config = dict(
    n_experts=32,
    balance_bias=False,
    num_attention_heads=4,
    init_std_down=0.0,
    learning_rate=0.00217,
    schedule='wsd',
)
Below are experts of layer 7 (counted from 0) of a mixture-of-experts language model. Rows are named router (the router's row for the expert), down (a neuron's output weights, with its number) and show model dimensions 0-255. Each number is 50 + 15 x the weight over its row's rms, rounded and kept within 0 to 99.
After each expert's rows: "comes before" lists some tokens at least twice as common just after its tokens as in all text. This comes from a sample of Wikipedia text that the model never trained on. Tokens count by the router's weight.

# expert 4
router:47 55 45 38 74 46 44 64 43 40 46 40 52 67 65 53 70 74 66 43 82 40 66 16 68 37 32 67 61 50 59 46 43 63 70 57 38 43 71 49 77 45 36 72 55 34 72 46 56 48 58 63 35 21 26 44 66 41 21 43 48 33 51 76 57 50 51 54 65 66 06 67 50 37 71 37 75 65 78 77 75 71 66 34 77 26 72 36 43 31 56 19 42 34 64 36 66 37 66 61 54 55 62 60 58 43 49 67 56 44 49 15 40 55 37 46 35 63 62 27 36 67 57 62 44 45 50 41 37 44 47 71 41 50 60 40 34 67 43 49 59 42 32 38 29 45 41 58 59 13 38 35 65 63 77 61 34 53 56 22 54 67 59 19 62 49 62 29 39 48 40 36 61 63 49 43 35 64 57 29 42 52 58 49 55 36 55 52 60 65 44 58 46 55 49 42 53 63 30 39 61 73 47 52 42 38 31 94 32 62 85 39 29 27 58 46 58 68 67 02 32 53 48 50 51 57 50 46 45 41 58 65 69 34 40 65 66 50 21 67 59 61 56 48 32 49 69 42 56 30 41 65 57 62 45 38
down3:60 45 47 31 45 73 54 24 72 35 45 51 62 53 21 52 75 72 46 65 63 49 48 47 48 79 57 59 39 50 80 80 49 30 74 30 57 87 53 60 51 44 66 61 43 68 56 37 33 30 64 41 70 69 41 47 72 67 46 75 75 61 56 49 45 64 51 57 70 39 49 50 67 71 39 48 40 42 81 56 52 55 48 62 26 41 35 51 82 38 53 51 38 34 14 54 44 47 45 69 73 57 63 56 26 49 39 20 42 25 50 48 54 42 26 37 46 69 37 61 32 53 35 70 56 48 56 77 76 38 60 53 33 58 53 48 34 46 50 19 78 43 36 33 65 29 37 57 39 63 78 61 64 60 65 49 34 68 53 34 35 73 73 61 52 38 72 24 75 38 52 55 86 46 53 76 42 49 52 42 39 48 55 65 61 20 55 71 58 50 23 60 69 73 55 49 48 57 53 64 28 70 63 59 52 36 43 56 27 56 57 38 58 28 62 61 51 36 40 36 42 40 56 57 53 55 47 26 38 46 33 54 57 25 39 35 32 45 81 44 31 49 83 26 34 56 58 60 77 66 43 36 67 31 59 55
comes before: ".", ",", " and", " in", " he", "'s"

# expert 12
router:45 68 48 55 65 54 40 45 33 44 59 36 62 83 47 72 52 65 76 58 74 48 61 41 65 39 60 41 67 72 55 32 61 79 70 52 60 46 44 21 68 40 51 62 55 37 57 25 27 48 43 63 64 19 39 55 65 49 54 35 46 37 60 40 73 48 33 68 38 70 32 44 54 52 43 65 62 55 61 75 76 70 48 33 61 63 48 62 32 22 68 22 29 15 71 43 55 32 54 47 60 36 63 56 53 39 49 64 44 61 54 45 46 54 58 69 49 73 40 56 36 53 31 69 67 45 49 52 37 23 64 50 30 66 50 49 47 49 55 55 67 38 29 45 22 38 47 78 43 44 43 53 47 43 75 46 54 49 48 08 53 51 61 04 58 30 53 46 34 78 54 19 74 55 46 48 42 26 73 20 37 63 66 66 44 37 54 75 45 47 69 65 61 60 68 43 52 64 49 37 87 46 52 70 49 30 46 83 58 61 63 51 54 56 54 71 70 60 40 35 48 52 30 54 43 69 67 32 38 47 33 75 54 42 32 65 71 28 50 69 73 57 48 42 25 59 74 26 55 64 23 58 42 62 39 45
down7:49 47 68 53 66 47 84 78 38 85 41 53 40 58 74 64 26 56 34 33 50 49 29 55 60 65 58 53 39 51 37 67 80 20 37 37 58 71 55 72 46 29 48 55 55 46 38 56 55 66 38 58 58 27 68 28 70 48 71 56 71 49 48 40 50 62 59 68 55 35 55 42 34 49 34 64 75 57 45 54 26 70 58 42 67 47 48 58 68 80 66 68 45 57 31 49 41 56 69 49 35 10 62 53 44 49 38 35 61 64 59 69 51 78 58 50 36 50 65 55 26 58 52 78 68 56 28 62 36 46 60 53 42 27 51 32 72 38 45 25 51 58 48 66 39 38 43 43 56 76 49 49 32 51 53 49 25 41 30 24 90 55 67 63 51 46 55 39 49 68 59 60 50 63 63 38 18 31 21 68 46 68 37 32 21 43 64 39 12 54 58 38 60 47 35 62 54 46 54 57 58 41 40 24 71 67 30 39 52 23 77 76 72 67 48 53 76 54 54 53 34 28 29 53 67 52 49 28 49 49 57 27 57 23 43 29 51 41 36 43 54 51 37 64 63 38 31 53 33 17 66 33 43 48 39 58
comes before: " |", "'s", ",", " and", ";", " was"

# expert 21
router:53 59 47 45 54 27 27 49 53 34 55 58 73 46 40 58 54 64 60 60 54 37 43 48 87 49 57 34 54 44 35 24 63 79 76 58 69 50 57 45 65 51 48 53 57 52 70 38 39 67 44 46 58 45 45 68 40 50 33 41 45 35 40 46 68 25 44 54 58 65 24 38 50 56 57 54 62 53 44 70 79 64 49 42 47 41 62 46 38 52 79 30 56 30 72 46 56 42 48 50 71 37 52 61 60 23 52 67 53 53 56 23 39 45 25 35 36 48 27 34 46 74 62 48 79 47 57 41 51 37 51 57 22 59 65 58 50 74 60 39 58 21 18 53 40 15 45 66 31 29 05 44 61 52 62 52 37 51 35 31 48 50 43 21 73 22 47 52 51 51 53 39 59 52 40 42 43 17 83 40 52 44 52 66 75 42 56 41 59 68 72 35 47 27 61 47 53 60 61 19 79 74 58 54 36 59 46 59 47 71 61 32 39 49 70 50 36 73 46 00 33 61 27 57 46 72 43 68 43 40 53 73 79 44 47 45 59 30 48 65 55 80 62 41 57 36 54 25 56 70 28 55 43 52 36 28
down3:37 49 89 42 50 51 58 55 33 40 39 50 40 36 41 40 28 48 64 46 30 24 48 39 57 61 62 10 45 50 64 41 54 56 48 47 55 85 46 56 72 63 45 34 80 64 76 67 41 42 60 63 58 60 85 41 56 47 60 34 41 54 18 60 50 56 44 73 63 42 56 46 65 66 23 50 57 40 60 43 23 44 69 43 41 41 45 67 30 60 33 61 65 25 39 72 27 76 62 16 61 31 51 56 36 42 60 53 56 54 59 51 21 40 79 58 44 82 27 33 43 76 67 45 49 79 66 36 35 69 34 34 68 57 63 32 71 60 29 48 53 52 60 73 84 45 42 53 52 60 46 18 57 39 40 57 44 45 56 57 72 42 54 65 49 43 62 56 61 68 53 53 29 51 24 62 34 53 53 60 73 42 33 46 63 66 36 59 55 73 55 53 63 34 46 41 81 24 42 56 62 34 58 51 49 30 55 39 66 23 45 62 11 41 45 61 67 27 63 81 39 56 46 34 39 55 53 56 51 48 42 60 43 32 65 57 33 65 59 42 55 55 51 57 39 57 58 73 21 92 53 52 19 43 58 34
comes before: " of", ".", ",", "s", " and", "s,"

# expert 1
router:43 51 57 64 58 21 29 45 65 41 36 43 59 68 52 56 61 35 73 64 53 61 71 47 74 36 60 23 75 45 35 29 42 54 95 32 50 49 59 20 72 50 45 56 54 39 53 38 35 42 32 72 46 31 16 60 52 38 40 39 59 64 51 55 77 47 41 75 63 63 61 49 67 45 71 50 62 52 52 81 85 51 70 54 82 35 57 81 33 57 79 37 39 56 60 74 71 51 64 49 54 31 48 70 52 43 09 57 61 51 45 47 48 50 58 62 21 55 39 37 57 68 72 65 42 36 58 77 52 24 39 70 54 75 30 48 45 45 56 58 51 56 41 58 59 46 65 50 46 40 45 62 47 68 41 60 44 47 39 29 35 46 46 47 51 41 18 48 54 53 36 27 64 77 79 58 34 39 58 47 28 57 64 24 42 36 69 45 53 79 63 54 27 72 71 62 60 59 57 33 62 42 48 44 55 40 43 86 36 83 81 46 46 21 65 77 63 71 47 40 59 66 32 49 52 57 39 54 47 59 52 62 60 36 37 79 62 54 42 57 64 48 65 30 45 37 87 46 40 38 50 42 58 60 53 43
down11:72 51 24 22 53 59 51 71 38 55 65 69 41 47 44 40 39 53 62 33 61 29 35 48 66 35 37 39 20 55 57 49 29 44 63 44 40 55 41 33 61 44 34 64 72 19 18 49 60 47 59 48 63 32 83 35 31 74 57 52 55 40 45 43 81 37 69 66 56 50 32 41 45 27 77 34 69 55 35 63 43 38 35 73 53 47 57 75 79 38 42 60 54 54 38 23 43 27 41 33 42 27 28 46 31 47 38 45 31 47 89 57 44 61 71 37 24 45 64 74 53 79 60 48 63 45 35 49 61 18 25 64 47 18 60 58 26 48 60 43 40 65 47 63 21 59 65 61 48 58 47 62 43 61 40 64 49 24 22 69 35 62 48 55 42 48 38 48 44 54 40 44 62 44 68 47 52 67 73 43 49 46 52 46 59 73 30 47 58 37 35 76 46 47 43 53 54 36 48 46 49 69 50 32 51 27 35 70 34 16 73 52 40 65 46 65 49 65 50 45 64 82 48 50 58 52 59 72 56 68 49 15 59 26 82 74 65 78 64 45 52 79 62 64 45 41 38 53 75 58 36 58 55 63 50 34
comes before: " |", ":", " of", " were", " and", " are"

# expert 18
router:51 84 68 46 58 30 18 39 48 37 52 26 47 44 58 60 67 47 58 60 46 24 59 33 53 50 59 40 43 29 49 32 44 51 68 61 61 29 56 43 91 66 45 58 60 19 72 40 34 44 37 53 40 27 39 61 69 50 28 50 46 37 63 48 54 43 29 58 48 72 31 41 48 41 53 58 51 56 65 50 81 57 77 29 41 34 58 53 29 48 61 39 20 37 68 40 53 26 58 44 34 35 24 88 60 62 40 40 33 66 73 21 42 66 56 69 18 53 26 51 27 52 37 40 56 27 46 79 41 24 42 49 40 48 28 55 39 46 69 55 73 64 29 39 29 39 54 52 53 45 66 47 61 53 56 44 49 61 48 33 47 63 59 37 78 37 22 48 68 48 35 39 79 75 71 27 48 24 65 24 44 63 52 46 59 46 61 72 66 51 81 49 42 44 36 29 45 50 36 38 75 56 70 54 47 42 39 62 41 72 71 28 38 43 85 58 64 59 51 68 38 60 44 52 52 59 81 62 28 35 80 47 44 33 52 63 52 54 41 59 47 44 55 45 30 73 59 31 58 73 39 77 42 48 58 41
down4:33 45 48 49 18 42 50 59 54 51 55 28 47 64 44 57 47 50 37 44 52 55 60 64 37 46 74 48 57 42 65 66 53 32 43 66 59 61 62 29 28 29 35 40 40 16 54 31 13 62 55 35 37 52 48 81 54 59 44 72 82 63 64 56 60 48 48 41 43 81 56 58 38 48 60 50 46 55 51 67 05 40 48 58 67 82 45 64 35 29 50 58 54 29 20 55 65 53 59 45 58 55 46 27 40 79 56 48 38 53 56 41 43 75 42 34 61 59 51 85 69 43 55 34 33 54 49 37 60 26 57 69 33 50 28 35 55 11 46 76 62 27 42 44 40 49 46 60 60 54 48 55 57 37 57 38 74 43 35 55 50 52 48 66 39 52 20 66 44 34 50 49 45 60 70 42 51 49 49 54 74 29 49 54 27 36 42 42 33 68 65 50 60 66 21 50 62 49 24 56 28 36 48 55 64 72 64 52 66 72 51 50 38 55 64 36 37 43 57 99 29 39 40 61 63 38 60 44 55 55 50 78 61 53 61 91 26 26 31 58 74 25 52 49 40 54 95 73 37 36 76 60 46 52 54 36
comes before: " ", "\n", " 0", " 1", " —", " 2"

# expert 0
router:59 61 64 43 61 32 34 46 55 40 53 47 62 54 61 38 71 46 73 60 80 63 66 35 54 41 59 72 65 46 47 44 54 53 70 48 33 51 64 26 99 59 38 55 45 44 67 38 54 34 44 46 48 33 37 59 71 52 47 42 57 54 73 67 49 37 49 54 42 67 24 33 59 59 41 54 66 43 34 84 87 59 79 43 54 30 84 52 24 26 70 33 27 40 73 23 64 32 45 39 33 46 46 60 45 62 53 57 55 74 46 31 59 47 68 42 21 58 51 44 44 69 51 56 81 56 56 52 44 33 40 49 66 56 31 80 55 53 36 42 74 49 48 34 15 42 67 57 32 27 39 40 57 34 49 61 45 54 48 35 59 59 72 35 52 51 58 45 46 52 55 39 89 50 70 67 32 37 70 27 55 56 78 72 38 33 54 72 45 70 51 32 42 42 57 36 51 86 39 19 65 53 40 42 63 34 42 57 40 64 63 59 34 41 39 59 63 65 57 17 47 81 54 47 50 63 41 37 33 49 51 81 69 39 34 31 64 17 34 44 56 44 47 61 25 76 65 39 47 58 36 41 58 58 39 40
down3:59 46 56 60 70 32 50 60 28 23 66 45 17 50 61 76 50 12 71 32 55 43 52 75 29 43 60 48 57 30 56 63 70 46 28 86 41 58 22 59 52 56 54 74 55 53 52 63 44 55 19 65 62 45 25 54 32 61 52 51 52 72 58 36 57 25 40 43 34 32 47 33 57 48 35 25 28 47 59 51 12 67 28 41 64 28 62 66 64 29 29 57 69 59 60 49 56 55 69 47 40 70 91 44 65 58 50 56 77 60 55 38 35 46 50 29 38 57 55 58 53 58 57 50 29 35 65 52 24 63 40 59 60 53 52 34 74 36 79 38 39 36 76 61 64 54 33 28 42 67 50 35 36 19 74 36 62 52 27 56 67 61 56 36 57 39 39 74 53 53 57 32 61 40 16 49 67 78 45 87 48 39 40 26 43 41 44 47 56 44 59 20 53 60 58 56 21 53 36 61 48 56 54 60 48 61 58 68 68 43 42 43 25 52 57 84 35 69 45 74 64 68 42 39 40 49 60 34 46 78 40 49 62 36 62 47 58 58 58 25 52 75 34 68 55 56 39 41 55 42 64 41 43 72 56 47
comes before: " |", "\"", ")", ";", ":", ","